From a checkpoint of a small mixture-of-experts model trained on Wikipedia.
Experts: 128 experts in each of 13 layers, 2 picks a token, a sigmoid router, a shared expert of 192 neurons.
Training: a variant of Muon for the experts, 6053 steps.
Below are experts of layer 11 (counted from 0) of a mixture-of-experts language model. Rows are named router (the router's row for the expert), up (a neuron's input weights, with its number) and show model dimensions 128-255. Each number is 500 + 40 x the weight over its row's rms, rounded and kept within 0 to 999. Numbers have three digits each.
After each expert's rows: "comes after" lists some tokens at least twice as common just before its tokens as in all text. This comes from a sample of Wikipedia text that the model never trained on. Tokens count by the router's weight.

# expert 37
router:487488491498553532512473469528518508469575571465542546460439476499447507480479483553499454469571518503522497523447534507508506524494496470527545438524482525433484422472540493429484526459522585476507487473466485479510440489528509445483496561527493505573401544507517537490440579518499540381548423423507483498478448535456504490483485476533534473533553513545502488504555498561471519508452
up0:518526444461561463499413479533486529477525580540519524456485499469529542525563484428433481565621496351478476487484465454523499503447481539522538498474494469479532399483510532517557482407452540523502509487512438449512468480526520518530431442489399477495505581487506498454478591454479509448588506466477518489496516557410475550535554500530518560504476456483521517502530518620520492477441
up1:587443454487544433528472510449460626446525504538491503566486566461484504513453512562408527498471475496495477543474484494514514466444523496432495552603494589485512472486444496438505532522515468468557438471487456488514406545486424528536446522405492571542537508531498529548446527516479451435512543470564513501530434535483512490464458490490563534591473494543517535526507507506501532581437
comes after: "-", " mis", " sc", " rec", " photo", " pro"

# expert 15
router:470461483522583505483526512510488475517488534489531495447522477475419463485458426481538503486461557531507546484549454511494469425501494434512475542503485545442534472469465524509501515536452496512470477480513391537503475514506512488571533545606482437487542515483505581546527447523595476501545514499446558476529509430533514531457511470534523486530519527521485453584492527482497522457392
up0:472537517445473520475480428519564526576466494439561454457465487447527542546454490476514540455480439472454511493533541517463444523542514515514474483550417509491460502554519449527523518534521446504473485544463556607462382447499495471585522497545506485570507476499468502553529561492468521494526548484481567520530553463491467477464479446478579539469542523490515495518518527484501517462452
up1:526479460524545520479494515506570475469494510499425567461511473506476511466552459489468485493575486490507546575499483496487481511487561581535482499550587464443497449510536470514467419588482447484446468522515543482503495513529493539517563510529493449467474549534472483522525403533467539488542540539476453545488520530440515530485498508479510496554466473507565439431390502529486493463437
comes after: ",", " a", " and", " was", " is", " an"

# expert 102
router:538492431471576499533448522508427507473525592472526468431432471508437541456430526464526534522480543545488552518552467490482482452456545525481459437588478519537585429489480493523529542479550523482489531501605470485438467472523510563465447515484487464592547526502485493543556505553554593426496504515446489499462505561486524458504504425488439495538488501457511482553526492427454564505452
up0:477495466532496484455518500486419532453545508444618507507440583501429554537484504522503542467534474533527473495546494536442499463466569525384489466458516503513522504517506472515437553518479565479490515467475486526502479458484477532493474478486572458474539470439515404402502534484454470518579440559498458471588559513492475514551454529550459488494482595494510465490546466539497506480512
up1:441552439499457452547534451588539532471502539446440462467516536444529452501468492512504499551467522473502517444589490376486534510516530500547463504472417456491506487544526448523451537484501508488486487562502500537483538467557491501527492484598510494543447532570485490606553514436513528546534490512460435445453470544516507477531505487482491447502457474532480451512577495509522516495511
comes after: " (", "\n\n", " \"", " B", " S", "P"

# expert 30
router:541510450512491493518509444542452520444542559487476561496471449531520572525489529518518429541425538462494529572506451583456514440514601479498466551554531469487519530488484507518410479470454517496501435492508456431473448515594496536461460551500444443554535493450495602497461516537497509511610475539469483527512505451500518506463499464504559530582465502443440472550470430481526537413469
up0:501485495491496531497513529523412482575501534481532505449529480499461461538531533410494540505472559530487492517504558496490541490582520455531478534487452411477436495483502473476474491479430567537460546511468514454407479457468508440554551529555463485510525512524481502516492571515512470521522484480491545545528481525477458488487474508520485465521495511495566504493427533502509422533467
up1:451443494416490495447503483491384513438595597479537510521487530493433515550508495521451466438448558521491507506430506532437532530430565432468488497428447468473500487462501508417510499520536530528493505503546503509455497522506566465545471520513481517509539421495526445535513511518445488457503449507541514456542516438548512468446497536555569484488525554468543487504555515496576519463540
comes after: "|", "-", ")", " co", " due", " al"

# expert 101
router:574507488540475533483456496510533536488541560487481578466464509458437469464500499601482483514466506534481508439567467451491455515477476530516462567515532545549467495576440484503480518556519487517439487460592466459475479426490541400471495484541522469550481490535426544451447527526562469455580530571549495508502540390499502468490505520472509533497478518438538567574507439519447557440445
up0:548440491482560477472501487496490612482514482448512506508490470493425507543511504544458493496477484533557480400478493497459479526544493518547583455405482477477498521509473463556503501549477510486490463487634499508516459514501569514446534481518513518514405470513452583503468476562607452441522466419530489556521537507537444475520528455530466526536487519510482520443582500495510500434473
up1:493454437523534540500509515506505481493464530470495477447532499471552543438503397498466505563538485536529528417583440444514428487470513568471558567431491502540590462525547475469469522570505562538508461486499553462457500467514529503494532557546490559554447457548488540539527492517501453496479475544482487514545528424476507489513484470534551529473486523479512551617511512483522544467479
comes after: "=", " =", "\n\n", "History", " also", "Career"

# expert 93
router:491492486510531531485420460407497522457462445527479519514468517534534482560524382486533567498535558489460515547437470464476441490492523574490525539501499454536546471494476476449498573499488547486471502470476531483485525515552521513476502523506522435545572514558547522496559528587544484494547435528459513489482491517546501478574518472536472490548500515488513479539486433491519521487430
up0:547516524464478540474457447463527483478490468431578490519489441556505538489506466564480400526459493502444562427539475405470439517496532497465516553482481499473519530506407493458494495537502582492497538516454432546499502438548504556518525511472502467557500515423564560527481435533547544493430536476494479519565489431539546481457457475503485515457494497535508494474510438481459495512478
up1:487585524549537518502508504479483500548484526501466500505411429432476416528525442550433480469546494480502466451587524437535490514515548461493462534571538563549490488493487524507452461505538560446396510540540478508489491555556475491503519496463488434446416538553522505480524540510490517454463479467476495577467468494542465496465477515500548478572528502476522502525508481480550488495501
comes after: " |", ",", "|", ":", ";", " the"

# expert 73
router:521509551495554469473459429514510541465483518493493560414514488579481508514527510454564441442448551517444526499580452480469410469513414426516463464553529492480518423469511467564453567504505526438504508443533421468476469512429545479495522511515426516491427467505483531516518547550519532560505547492459506455454544464503500530533505470497465469507404503565480487562509547491560494531471
up0:542509446560517538490483437466516551514495528488465545544494489514528525541537554556540480512544474506503490444462506439509543437534457559419484481474503456473444538467420519561557523553496554491461487531489485497536506511481483507494556529476499527500445543514514504494453498519534534481514555530524568402506473499460558531473530530600455541550443492502523481566532469552471527574513
up1:449507413402456481570522494551497547448492508464521521549535498520476478443448516496569463456461485554525481508535445499514504417526462445490499495560436453481454517468504484530446524483517577449520538490488514417608506566551475463477451522528503553530468548586552541498552522461549545598489535447451490495478456478396456540462531489469490455502522601565552481450537482459513546456509
comes after: " was", " as", " He", " he", " is", " served"

# expert 111
router:516447473501562506455513406491478517495481518520526524478458461443456535505541444488478413501478532532447509541569507491460488490506474447520523484500537471568516505505448546512478495472465474460445451528458516473477496487532518533523428531490431447522504533507511559532510448519495504523530488514529544473465509543511517543479520463560526463541416480490523474569525461500451528446372
up0:519512501501501520511535514519580513486541454517483505480520509539455479555468524558502587533525472482501456452421491503589493489492514507502550543533498476515498483506498532531514488544468511508407414533476539517465521517558487488469549579472492522552495524479472458535500468502462546539459528556545448495500509449445454502430483472572508514423457516463554511583458470421491499509484
up1:558578491546526555483505532472493484509540490471508410467481487555485576483483532481554483513436552495442517549511514446526441462487465473407481535535500467432515480528490557543512492433482449482486439480499491539533518487532584520567553467438451476517418502519454476561542511482532456515484554440502476514440523588508456497520567519502534489509462515547531442484488504480532567494541
comes after: " for", " in", " a", " his", " with", " the"

# expert 99
router:570428431497477531484465548571554524456541557514503543483490485379434513540493467477572533486523475512490457533545410476457495481528509464483498449484495531508565533424498500483499443435463511481535458503486411445467485470479527524455467539512503471530508576469466496559504459589536482515507421561500553527454476528403562528544528472511459501516456533496519540510532480531513508516497
up0:540516521409459457507482459563568526483541507460451440505500490508493525500501514523577473477548552526451526493539488546417518471475516549468441451509491449418506500468534482459453567440476537435448541477497442520483481506570529487491520486456464561476458490492419540544504462452498472465450488469455473494479500486497498516580421469537489491559529515516483502525445428554503474554462
up1:538500519543534475527493488512503549488546521544515566473550552420493495466507547539415549462517487584519513566523538517474489464455479570477499539490511559444536447479540523525478520456453459505520498440481475407464484466436514599481474541468502541472558511501468534496559571514536446558488472491562517473496478441502571454511519485512518485517492493449545487547452554461476511437453
comes after: " the", " The", "The", " New", " Syria", "ti"

# expert 112
router:499419488476555443463557471508505515487543503473469566392530467477439510548509435509478482506494519491407492489560438512471436479520566464568446501520571480570548550487481517487474532470545510451409503462467508510516461537485493454541526552531400471513504516494511543557535446549493478456529521470507538543478528454426526550549523509525462438460445497466538503552574446501533488487469
up0:509450490503502536506538523567496514598526449482528544476525461498451509473530572529530530508520587465486526493444529441557455501544490580529549468512515445466513456564456542499489543496511505458480469513562451484390516541476534531471569489464532522470502568551535477555565494537486521516513548484468492404504467538516483464485533493556502456456442522494511507399485573471467537524515
up1:487501521455559553478452560519537491467474542454581525507542561521517428451426466494497550554512527526489461479465495449502542540473512505469474429480496446473467509374478472482456527534570380507546526504510542498450451474499476517443443506542526499551539433387469548508476520456575476429535495445489500519521508493485529477423504509462458501592497529521451495468456565575516435565453
comes after: "'", " of", ".", " with", " for", " on"

# expert 100
router:439477535537497464399508395532512452495467503461497522493492435526430482491512513521472528555464595493532520440487455527498530470499561495499508516553520463515485429515561487503559572402434508396486506410454503501411495475467494507542523552549509471488498485493458535472520457491535516572471443498470567517443546413464494526524530460517478433539517565531547427526583524545490550463465
up0:527457525520501442506523511496492473457453534398522539530520480539467433495439486531496487455516521539482518443564455457489502454534503552509444502471553512430541486511444536503573504464503559476505407534463534528444425512545516503506517490469513563540478593467480527526539550511454530499538527488526493465513550418445538543393435525517532513485461472473514422485449457536493528524475
up1:564514537572557495542539474530524554481478486504531500525491570505454482478514517479487517479451503497534551517550509409492514491445437513471468522516601456501451404478604534510630474519527540472487523461468516408442581537521472539502495537496518463512490516443397507532585490520531450449461450525459511564493531461475519502508498453525446510553516530471590449447529473521523466503482
comes after: "\n", "\n ", ")", "\n\n", " medal", ";"

# expert 45
router:537464466481586438506555455557565503471478510459532490399456477504453490501498517528525477435504517553458574424509520491545474482591529497537468528548424556490447440495551566478563568510457550494489511432476535509463511462440519522607543507470491466428437517508508514521490515543615512502534481446504522483523458508520569495503536538498494489503455512507493407551554458463553468485419
up0:546499504482454429494506487542516483478450521529504449418523511474493481502473491547465494489488442569502510472369451491497504589511516483511454488491449519487500419521554568492514532483470588495516579457532507435511489535538488579491475486516442508491476430500526448552504453484484522496496514494468536543508476502532518572522463459441533539499484500468469458502583512551406514438467
up1:432476489481446430505541590504549491466544521465562478517446532508523531463513395539542544517567541495533496552489544527561545501518507500531523461540523462541438517449541495495452569605470477506484528482508517469466495518522553546549555538577544462424466452486502490474511511546467517495501524414486493530488499521478516531459559526465496506510517518499507537512390478601471510484450
comes after: " |", " by", "-", ":", ",", "|"

# expert 1
router:499495483531495544506471452551492506485528527461522489456468442480494484433432522478568543470519534503476605484528393523539486507516514490531508558533532525514464483471464464538454431516520574426522460551513482479495454451527496490511474519525503477521531482446478498535524510528493495486537444589506459542444481482449456507516506430511499557514558418526454484505486454580504502529460
up0:471439492494491561531491512518498495442517569476545508516498485540479487467445476542509529559496483520500506466527493469547516462489495456491523544515553518380500478522441486539435464528544502476533473487491527549534552511534569503536468519469464459456495496513522503493517419551576549404476432515545516518508421529546531493475542476563539513533486540426530499532501527464464521507488
up1:495454575492512486477494497585506447512496529467536475433500405455506516485505565498510480608625519479446512486543457442438525458539452548440490499526480507515454471552528433488461527492515489493514503526498468483501483479519582532476491528512630512597491457508496528539471477455507475445565581518543565485516513517499518514448498467491513527456502498465424489580472450554491502461519
comes after: "-", "|", " the", " a", "co", "a"

# expert 114
router:499459446468522467543524497487425477514505560491549533425510509505460525482464511514567520537510539518540465509626498559462430497478540461551499527554532436527533434525461494545557499461520576496440509493523458433471500488480506502455466467503405493548528485500469543595517553530541552401524489450466477514487500518461534523512455469453521482518454465532495522517521496495469555503487
up0:535511477488542536531462580521538528462536512491479410425445521449463506520555556541540503517471556503481423449530515452498467451504458542469505524539428500520511506526519491497454481508504519563516427419521522505499418421493483482517436546431467466542503460517519525481470506507474513461570528463513522455428508456515472486529573425469481477536518461608486555520493466518573438501521
up1:538539491558594472463483479518490475527475465521467494435503508526484559517564520476476482455510538512524498464528548457476490457504527480527521554549454497526517486450479478544504442495508503527496522561492500499492513480501528479425426544512492508482501511451498523472409561482482481413519481530538477480468526514533472419523477530466464503519466438503468484465512565566436528511481
comes after: "\n\n", " \"", " (", "=", "-", "\n"

# expert 110
router:580546457574580488477520458510521551448526489493467523481410462508465485501473436466486517487476555505453433515481549509559446504561538485517483548508470452544486445503527536481546500463484507490490471410438512510487557490505459498506449574453602478482526495473514506555507525487526519551568465493417499516435475559490459470532532459501493493483554518449468470516489451502500516413513
up0:510550490584531505495485498501559615434452455472515426476464532544459523509526519477499452519498569541494494499458519511514505572476493455495533536531499558456536551542489465491518456498518451501524479511508485476466570515374508456447546463547512506541512475619486423522434445483533497532523426426488495528511523469550447491504539429496518486551542461443445483504535462480485485503526
up1:454550531492451492434477500424510508516503554502447503528527505546474517434461478453517514389468500489455466533466508512474518458379528454470499469568500511534498531484487466479466541503516509507457446480533501538451429561501548513587552467500499488499450493538429429547535498489593499540444552509418525504594530484533530534450518468541531504443537485573551488456480518547501521485521
comes after: " |", " 2", " 1", " 3", " 0", " 6"

# expert 33
router:518504514488560465486494410532509524459557515455528541469493484501447568484503497427511541504510559600430514466542433475504495500514505434567535607586505522540499418500513501517488513569439499415426520473454480480460569503514502476499534563518535429472518513540483490473580507528490552526541451451448518465469501501523517509524479535508529517523504465498474393540565544537535546423467
up0:478504475447537448531519487552476502508501501536473545490551506526606490499497411435504464541510505450485500540460473468498467484527493541548500575508549472587497516520546424473606517509560498527502543556483467507481516531534572484478535494523511467537552461477464532502586492543461522543445457550531514504459513473468476539516493480469582507638502462518539511509443459501598493419464
up1:498549511451508509493511555488480472554568545492528526478482570449502553477485478508518616500491536526471514516463502523609405550497496535497469562450488506470548483433527439460444541451472431406528524497514518485482529453499514469507522481503511422434499500518491509494452480530501529548430552508526526458458542466478613518518516463472434520504500480560454404447470516495583531490499
comes after: ",", ".", " However", " that", " In", " one"

# expert 26
router:564493426554529527444464540481531501463560552485499569423454530443490472528507515521546461530509515502486509529532479503520480473494518493561476555521461468530488455507543418528527564555508500492461465408494518497446443497447512561479505529463523478495492506536446588526523459502571522508558532500452498497451549513507496519450544474537511538512402474496476470524507510584503536407434
up1:456563505491493490451488486483475555482563466506474522469474473468464450498590578479501565474539502505499495487472490529464511496505453481551484503539526468389517477508507534487537492497498506540423436491482498473512520566514446556513495513510483494563515460513548472499476434474512454521500488460420453465466529525502509481474546522592430431526512534470540518411590511478477536481449
up2:495417571504516446512553504535436480455546495537540531519532603437506547509500483536467494467503548493442495420474511476520480477482483514511465477472502513477430509496492503479501508518468458479494497571514519423503447462503518520505526490566507469522400458527566490558483523516484492497433510550547575503573422494502459540549489427484580477467539550460460492552531496524456535481456
comes after: "=", ".", " =", ")", "\"", "com"

# expert 58
router:592439470542506498552457452518594452430515533461568539460387532484487515534507546453500434533450514517419579497533515588524531509507490478527466484513490417506544374515524496512457528475458512490438524447512433494451537484528549561455438501534448477520473498499471564517535515590548528480479518476440503479478582462493486441525489463547520538487509506486490502545577436564517504429449
up0:486464421431472611485449514438457498531414458529504466483517465431445478530579507505504458560550439507524534479534497469503550504521562498493524523495517534479481484487461500486455549547451536523525489522434502457529544490502489487415462541431467468472497547603455476494557563544510460495513558517466549458419394545523477474441491543490452521484530556519515512470526505456507473461496
up1:485510537495501497498509498522541569451491496484518528453493382484490492475444594509539523582404460521537479493480495506443526423469465500531532484510481505556535437446487473509549432430503542413497461483513492482462568526532513412484492537461456543526512488424516474484531545537489515589576501443498514501423547529488482432512504533545539514478505465426450504542504519469520483539534
comes after: ".", "\n\n", "s", "ed", " end", " released"

# expert 52
router:508503476473486487472532432526545518450558514512533506468449541533492581546445533543517473597512569486503491515481460479468502482483556549466475517611526489504536444457460516444528524474470553480550449485496405401520492497445428500559481534490487511567516490486465503464461461540491508547565517521505456579472491421502500529415566513494500547603486514474517507501455439524419543417437
up0:449517569547456440473584509548499608485486465522555461548465558508507458565507404584494552473478485543495529518516425445520527557568515524456536468407545530479532418440451505505519517496513469448497487486456465537414530502547452520498484551528457455537521468480506513475523528470529516460507513517593455503526556415461525461460487457457516434527518416466399479556537490548544528449479
up1:547439482462506421525472508504554520546549549565531520554567485457522482479461522470523506527471487467469464520420467499473530501402382570525478499513442475520489524478507487459566531509502557550515526478476574486463536541515420499469514528545505448514554470513499483515418464528490503570408424409499520492434436438538500525470565511495530426537507527486496553525538461597464522473485
comes after: "\n", " non", " co", " re", " self", " four"

# expert 55
router:496524474487492478428497418523478540444495494489484503451486535496474489503447443576491484586484605469524532564461464454453540559477584549469499507570432469507522488452466527466538488417483581484530478484546458436520551495477436510568463530460512467588509460471437503490497472574476497533548514509471429537499492408504495526484575515498519526549486530516481530493493481491502556435474
up0:525488438504548462505503493587432546527478530517555502467492493464479499486524558485523530512548524534506485535478463484459491494547468549495456582510490419410526490564418495495532523486458510543540485450540496522465498469522532526495471496412472494451529383522477516522512510512516493457527572471458510518507472437482567471575583463432446509507494451423493437507484465521453569511469
up1:457490553576571574488534459575537505561456516521534483480461469510437464539523516489488522488459564555432458504527519561574428530540509507535446525543454581481486446514481530470482524548520497505526492593532512519451541483484561453497530461517455513456474494531454495428513511525493512533527446558521414423478488498576446532402577435508490414499496478459506455451504519498536489531473
comes after: "\n", " al", " Al", " Jean", " Saint", "o"

# expert 83
router:508491525454461403437496471473535460472491520484504535431470532512459563470508489512598449515501513502521587476510414547432504540538531462448454522521501529491490488460512521496419459433494577503419530422531443516497455530457541540442456554547463511522471488512481510491495525513485510553465490499549535516470493465520534531537567483475454502542481524470557525530514459482445517449509
up0:506434527569581422478480482484512485485462438465542508535502533504574499553513442481556489509448516473497450497528512468503492485530495553603512494518503490529499512502433466521507469410524456478484522519533469482520506446485519450503524544531513599433468469546500547515492553551549509541534513475583617476435503488522557533365512469510457542504510543430551488443587525461437499570483
up1:479498502586476553491453510491509534498486446492467562510451586534484535528510540526511453483548511502447524496541534561503503473481472483512446561512551543494473503437471555558449471467492484445428487532443480480492518492384458447505530518534475541456454520474466428584531509619526559524525499503515515496511460525477491563474551417538387525505506504466492515513596525483500469537540
comes after: ".", " The", " the", ",", " where", "The"

# expert 108
router:555446484495536467448566459487485543483521573455505502421557440456429566475492458481492520504505571520484517503605464548492438467494473480579472500553537512494563571452555581478488501549458498470509466530467423457502526496418491496500493507488425437521528495499440516556520542599511506463546425471489584484502534497471541515530569483496474546476518519423532509476527496555423564446508
up0:454506421393506531494487481496458510542578460480452571528553579529482530489457508498525463522478499468509507516468507458494441426537518486531445511598468445388477471488540499488440503508517536515544547417487485538522548502493479492477554459470436527405459536462572546467440528501526532448543465500508579421523511572563531495485515618518532510515509520546578512538467497524524508560483
up1:465484517445495420500546491591547510491462520468551450562460484403508519572497504522474473493523516520572481494508449523470523502529446504455490534486554508552430436466598478424569501512534518570475503498521546478484547481507490491479527494481471490424495537498442509514501415610441536510472541458597489527458561547519498507540484538478427512546498473529448496586487463503503511489473
comes after: " of", " in", " to", " at", " on", " for"

# expert 19
router:529440501548533497455433488509554456517531469539475501445506481436494463465544508565483517449541538483466529487529487535540525515509499444540503537507488463477444504444467461546423489488532614490517547408455460513439519478422555488547458522563536488502493523442486585523475512554521445432545522477461506546447486529505544542474562497516534506548374467506421481562546505566471544464463
up0:446432517527565451442564421456575510493498444501515424503481566472519553480500533509548474480529502499492424529487527547480514492539467500501479479514518525487492515506600512520525453374537567498498490463493461481441493525469547511519549592513404447532447515422489503522428589512496518467467548466454514500481483506434529568532570519473459504499485436532447485599480464568510472572503
up1:482517530512534480505510484496508467438458524506510547493463487551469464441563534472474515492504540423473530470493485536577585503498532456481439584494488420544464586456525544480497427515493494501487483454522410488540505528424490462489482472520569528484523539564484539411514515539528488471504410530535469532481478609569450457502499464497584506568492420520433423506519513545512514512423
comes after: "=", "\n\n", "See", "Personal", " also", " career"

# expert 22
router:465416526619522479482488422486461535435469546457468503500503515490426493525488445445526532535488572485519455509575477555515545513518510468517523517536521511477561375430497554545490494526516539451515523499529514457460515551517582484534433507538472508499469408511439531513516469526556493529499512489403480486544463460463526547431569449469562539550481465478483452458543542485496477445468
up0:458478417521471508508550496514502446536545532507480528522443503435515496508505549561495427492461506487534504516546536486520485460506479463440532584480533509456468471564476462431464544507467498531446450502444453536458482454415506452463521502505470561526615474495505500504493524492498489475552495503494480456476504468482405433494463477452521499528489478504545519392503432459523446508536
up1:491390436475570523505559470457506544506484505461475557454533523473441480488459536491511488498531506482465465524499507549457529495519494533553508525521490478530527472476533550471556525485480484459554491494472544465401477533509592517435488499494507543420551563428476471451505552514527527517508468504532467477460503547507521524419538572546425499538491500483602449481504471412499483448409
comes after: ",", "s", " well", "\"", " rather", "er"

# expert 63
router:517466465558486434517546580587553545494465547487501529462540458406443495478571471446477510532490531565440494484492487509491584499500456456554524500513464506466515524488498548526503527492506478470464414511482445455489496494444567523492524532536533484471470529479516507467527459557478438505581530497488504503442556441522457522518519493543442455498463477491513442525550418466460569495507
up0:509525436488536416525580518449485531501477451479512499465463442450513485514592439448467474503499525500465585499516562495536501481581546487531576494484483520482590517538512474456592512395464487472523495538486481479515433553514517435530514483449545461508474557573494499463574534517512418507515450449425480524493493466508563527458522441464496505514486528495467472518453520531464488465501
up1:530481488505530429583520544452512532478541510549454509377522526501437402446486515535494515523495534500412493511546500496504493511468504460524510504452501501528541405468460483518545537521482444455413476513458527485491500554524571469460536477482478476482525466560517548502515514428473485514458440477473468540457506560502530491482534553538543517515475492510457503504554429492439524521527
comes after: " the", " a", " of", " and", "ona", "log"

# expert 97
router:516506430525514454459483470573541507496503418504552483466455546500567514495476513446532470502496509482409543480581483532562491489525435466560539480535454546520448420478585578493460486480476553539451453528532466512443529484460548538558507500539525451471475491472478527553520541474555470529499479485463510469502533493535493482553560502522509491527484474439538429492533459536498480450553
up0:466526473491474536468539491479549502415532541514520491489484545511536498468482489478498420554427566566499505508455473508474491507511483493482481518452505562423485496516549544460498514491534495498562488519492513483422504528549447536488545481504428414501509412494467496487596566490521512494505389437512459539563549477483555612500529459505501496476509496495474484542456468495509468472505
up1:580433427542453501452481509535513544416405477479564445580511487465539488470515511525495509552412533501456534476473429467445509509499420508497504541522524524604545480457499548515477539491549575480505487475546476546529490522525507473527496512472465495491473484466470442509537474538519536447526574486477525495493475417585503529534514494536506499492468539468501503502533530472503438540483
comes after: " |", "|", ":", " in", " of", "\n "

# expert 66
router:478493453556550480475505530484494507484572507545510467435504497463418582494480493471532501524424487595436496503521503480478489467488539461474520497514519530519548491426522514460444466451499486465495446472544460469448495529512490466568498541579489441533579527528451522506566462563470486520558437498484518464531511471510530515499550498564505464536480451512519495521516491478493502470406
up0:517542454527518464451524510498543488456522520486539449546442457482453457511448511460506548471527550452547494456452515521479408526468544544465444431472528488476557422500537470547478454543499517479498493496479440571478509507409545490481478480466535509525490488499602451473483494463484489480423461495487418523605474460475536494502459550479525479473519595533513465477497468457571469513509
up1:502424497453477456529442495500577530555527528442495515538435478430455512526425484432495525543511535514547477516505458536424467558521538425512580437501540483541578501557482564477511398561452479546514449468484463512497528516490551483504494593519517550491492542568548493590445518539499535431526483589518575518515482447395534464503477490525472451463480481493440500452493465468562517549448
comes after: " the", " United", " a", " of", " an", "S"

# expert 31
router:503483447508511474468470486468502465485496496516494541483508567494478511538448508397495500586402588520525578503540434535556460485499559525476481487554547470565507526466466589497500461479439588518469468507525491515521509568479494532462415527490514484470585569474392525518498531560517437537515456457420485483450500481504516438452516511518525467513434549497503499527506500552502567462440
up0:505555495511495472560500498536548513529530493477500541521480489555535557547474555462523449519510470479431482431482470552531420509494527532484572420524452530506490492520585526553445511444454491439540444525480427489544531561534585470490535489395560402531511411465475467497460489435460521487496525437478530495495514464482503522567424514540471501449510475484551479551464466530544507574540
up1:499540511561457518522545501514495471470466469491593455522469492470516519506513480450470505479493493523513551555523471500496537498429459440489431549503470447420479449524554537527545482546393518540535546504472475580477528511438497503487565464490453527520474520459464494471552499457484522509558534482453430499491491440532572537541490507550548535502550535467527448572427483492550493487441
comes after: " |", " United", ",", "|", " South", " in"

# expert 87
router:482458468543582529431523443520491573519552505457536511461405502444537516564518465471549487523438554533485535538525497529477474457529450517504496472602536459521473405452481541537512534502493524508439444440503459466473475519510545478529489531529541500490550527494460545485553568545530557507469475480468491518407534500519487478489515500541557476479458547465539518575546473518508550554464
up0:529511534488578506483450448463494514465555494484558536506517596453491539500530438523527558515545436483535530494572468387529468477530492394475518528490526511515462481449430515514492487564523501463535509481489535440524458545528517504546519450547452502420474558479460536561516486429487536461508534514435510519504435523471486468450499432455518516518469511518479568472634496566518473523466
up1:576463532435490516466511517495417454420597550492463528510500511494483537485537503488501571485596456554529421452478515462467503517511458495494543509465500507519422522549493522554527535469483481486518481475499400485518486507506507501529485442470517527549541529515540492586567462501485487436529493459517482552528515532500535423429451484549523450392500472508463567550523446526439594433458
comes after: " to", " he", " and", ",", " also", " He"

# expert 123
router:517526510524574452435406460545524466480468520552522564504512516527513540536493510456526490560531477604437487549489517466541533548507485454585508525483516490494557489509461531454516516472442597464464467471495499412466535542558543513503524530502519421500473454534426574494500529509529481437508551466423482540506505468538488452483559522534479458483470521495470527534494496481478482524490
up0:492491473503569509468502515467482534488470473424514466492474475465519532469512519517528476550512466472438473443532531467468531509537522447500454439458479446438529487466478508482508498484541518479533490442474488526552460430530490542594516526466510521485474476437492450523537471508531439494483538477570479471537479457469467428455496546463547452444500567500503567508487451472501567534537
up1:440455499483462463481461523451546518462555395492541515480497499468422462535535481439554514536535465549490460487500534488536458514454573512477596435536490482460474531504501440517516505513501440542548517448504497496445549531532505501509513458547457550474531511477526488416489482474539529464582480577495467529451552535422453552399596513563509430486429519542514459492494433553512599437487
comes after: " |", "|", ";", ":", " /", " ("

# expert 49
router:517500526549536432491509489561605507519465521510550567491432531475506537477469483428570479429566533530496554449492501476462467518532458526590509492534458522485558407511561485466513542494462500466541409539485540523476500470517571562484509445550489483463548523501531490503569534569522523520606522471511509451466475435433539477500512478457535560556491510438496442438523448462494528417514
up0:486453494478567469484534518553555503521514534467530531465576494510470479489491444505448500438505507497475574549501483490491455566450552549530529512463514546584484461467500471537543556453540468514480524380431538498509530528456515593473518537499469496437463487467440528525541451477477547466505530474559569471502554519530545494441483468539458526542501490466459555487535524417464473517505
up1:459516533487527557490524460427561515470466525483490501496428525520492524480444506518519505489460536569459488448424469494479490462518534539593507440517453536449427421507599491429520499524536612440532458558371501522511489553529489445456466474423455564548507512504516503429453488475439533521505537508486489554467573415465468506480578451512471488515451511492522480523446480478468530462484
comes after: "-", " of", " the", " in", " at", ":"

# expert 113
router:454508498517582475458484501522527493553477516454554497442439468533401519437531515451509495505409553548407569426550444522524504487488511402494507497533478527514480436495514486521447528508481540440461491443533457479495456477573502515516521542458480497507408517521492536490530501475490477485536505521457498484494482470525538509495502515509558482578529508402544425535594483493514606444453
up0:459526495530517467467487453522499457558545410517483506454470412461569430508540509519487517497460476446527557526424541528516497428507487534502441434550527430558472465565505595495522489452539545576517544534507526430413550524525522480528541477484544560499494520492411455436461508484490555465523572472484529486463418493480509476434519504542566490462464508555458545527464478465472488526490
up1:436502429495468450458511500516542472505443522579514482463537459542475526507515539547459486469497547480448454508502472455510448507482428520475549500503515570529415460495518537484427418394483512566515543482484548466530512529528471569507541522417492572495495504471471480538479513519449522502554479474504423403491505501596540465459516454521561487485461486522452546451493504459509529521458
comes after: ",", ".", " that", " where", " but", " when"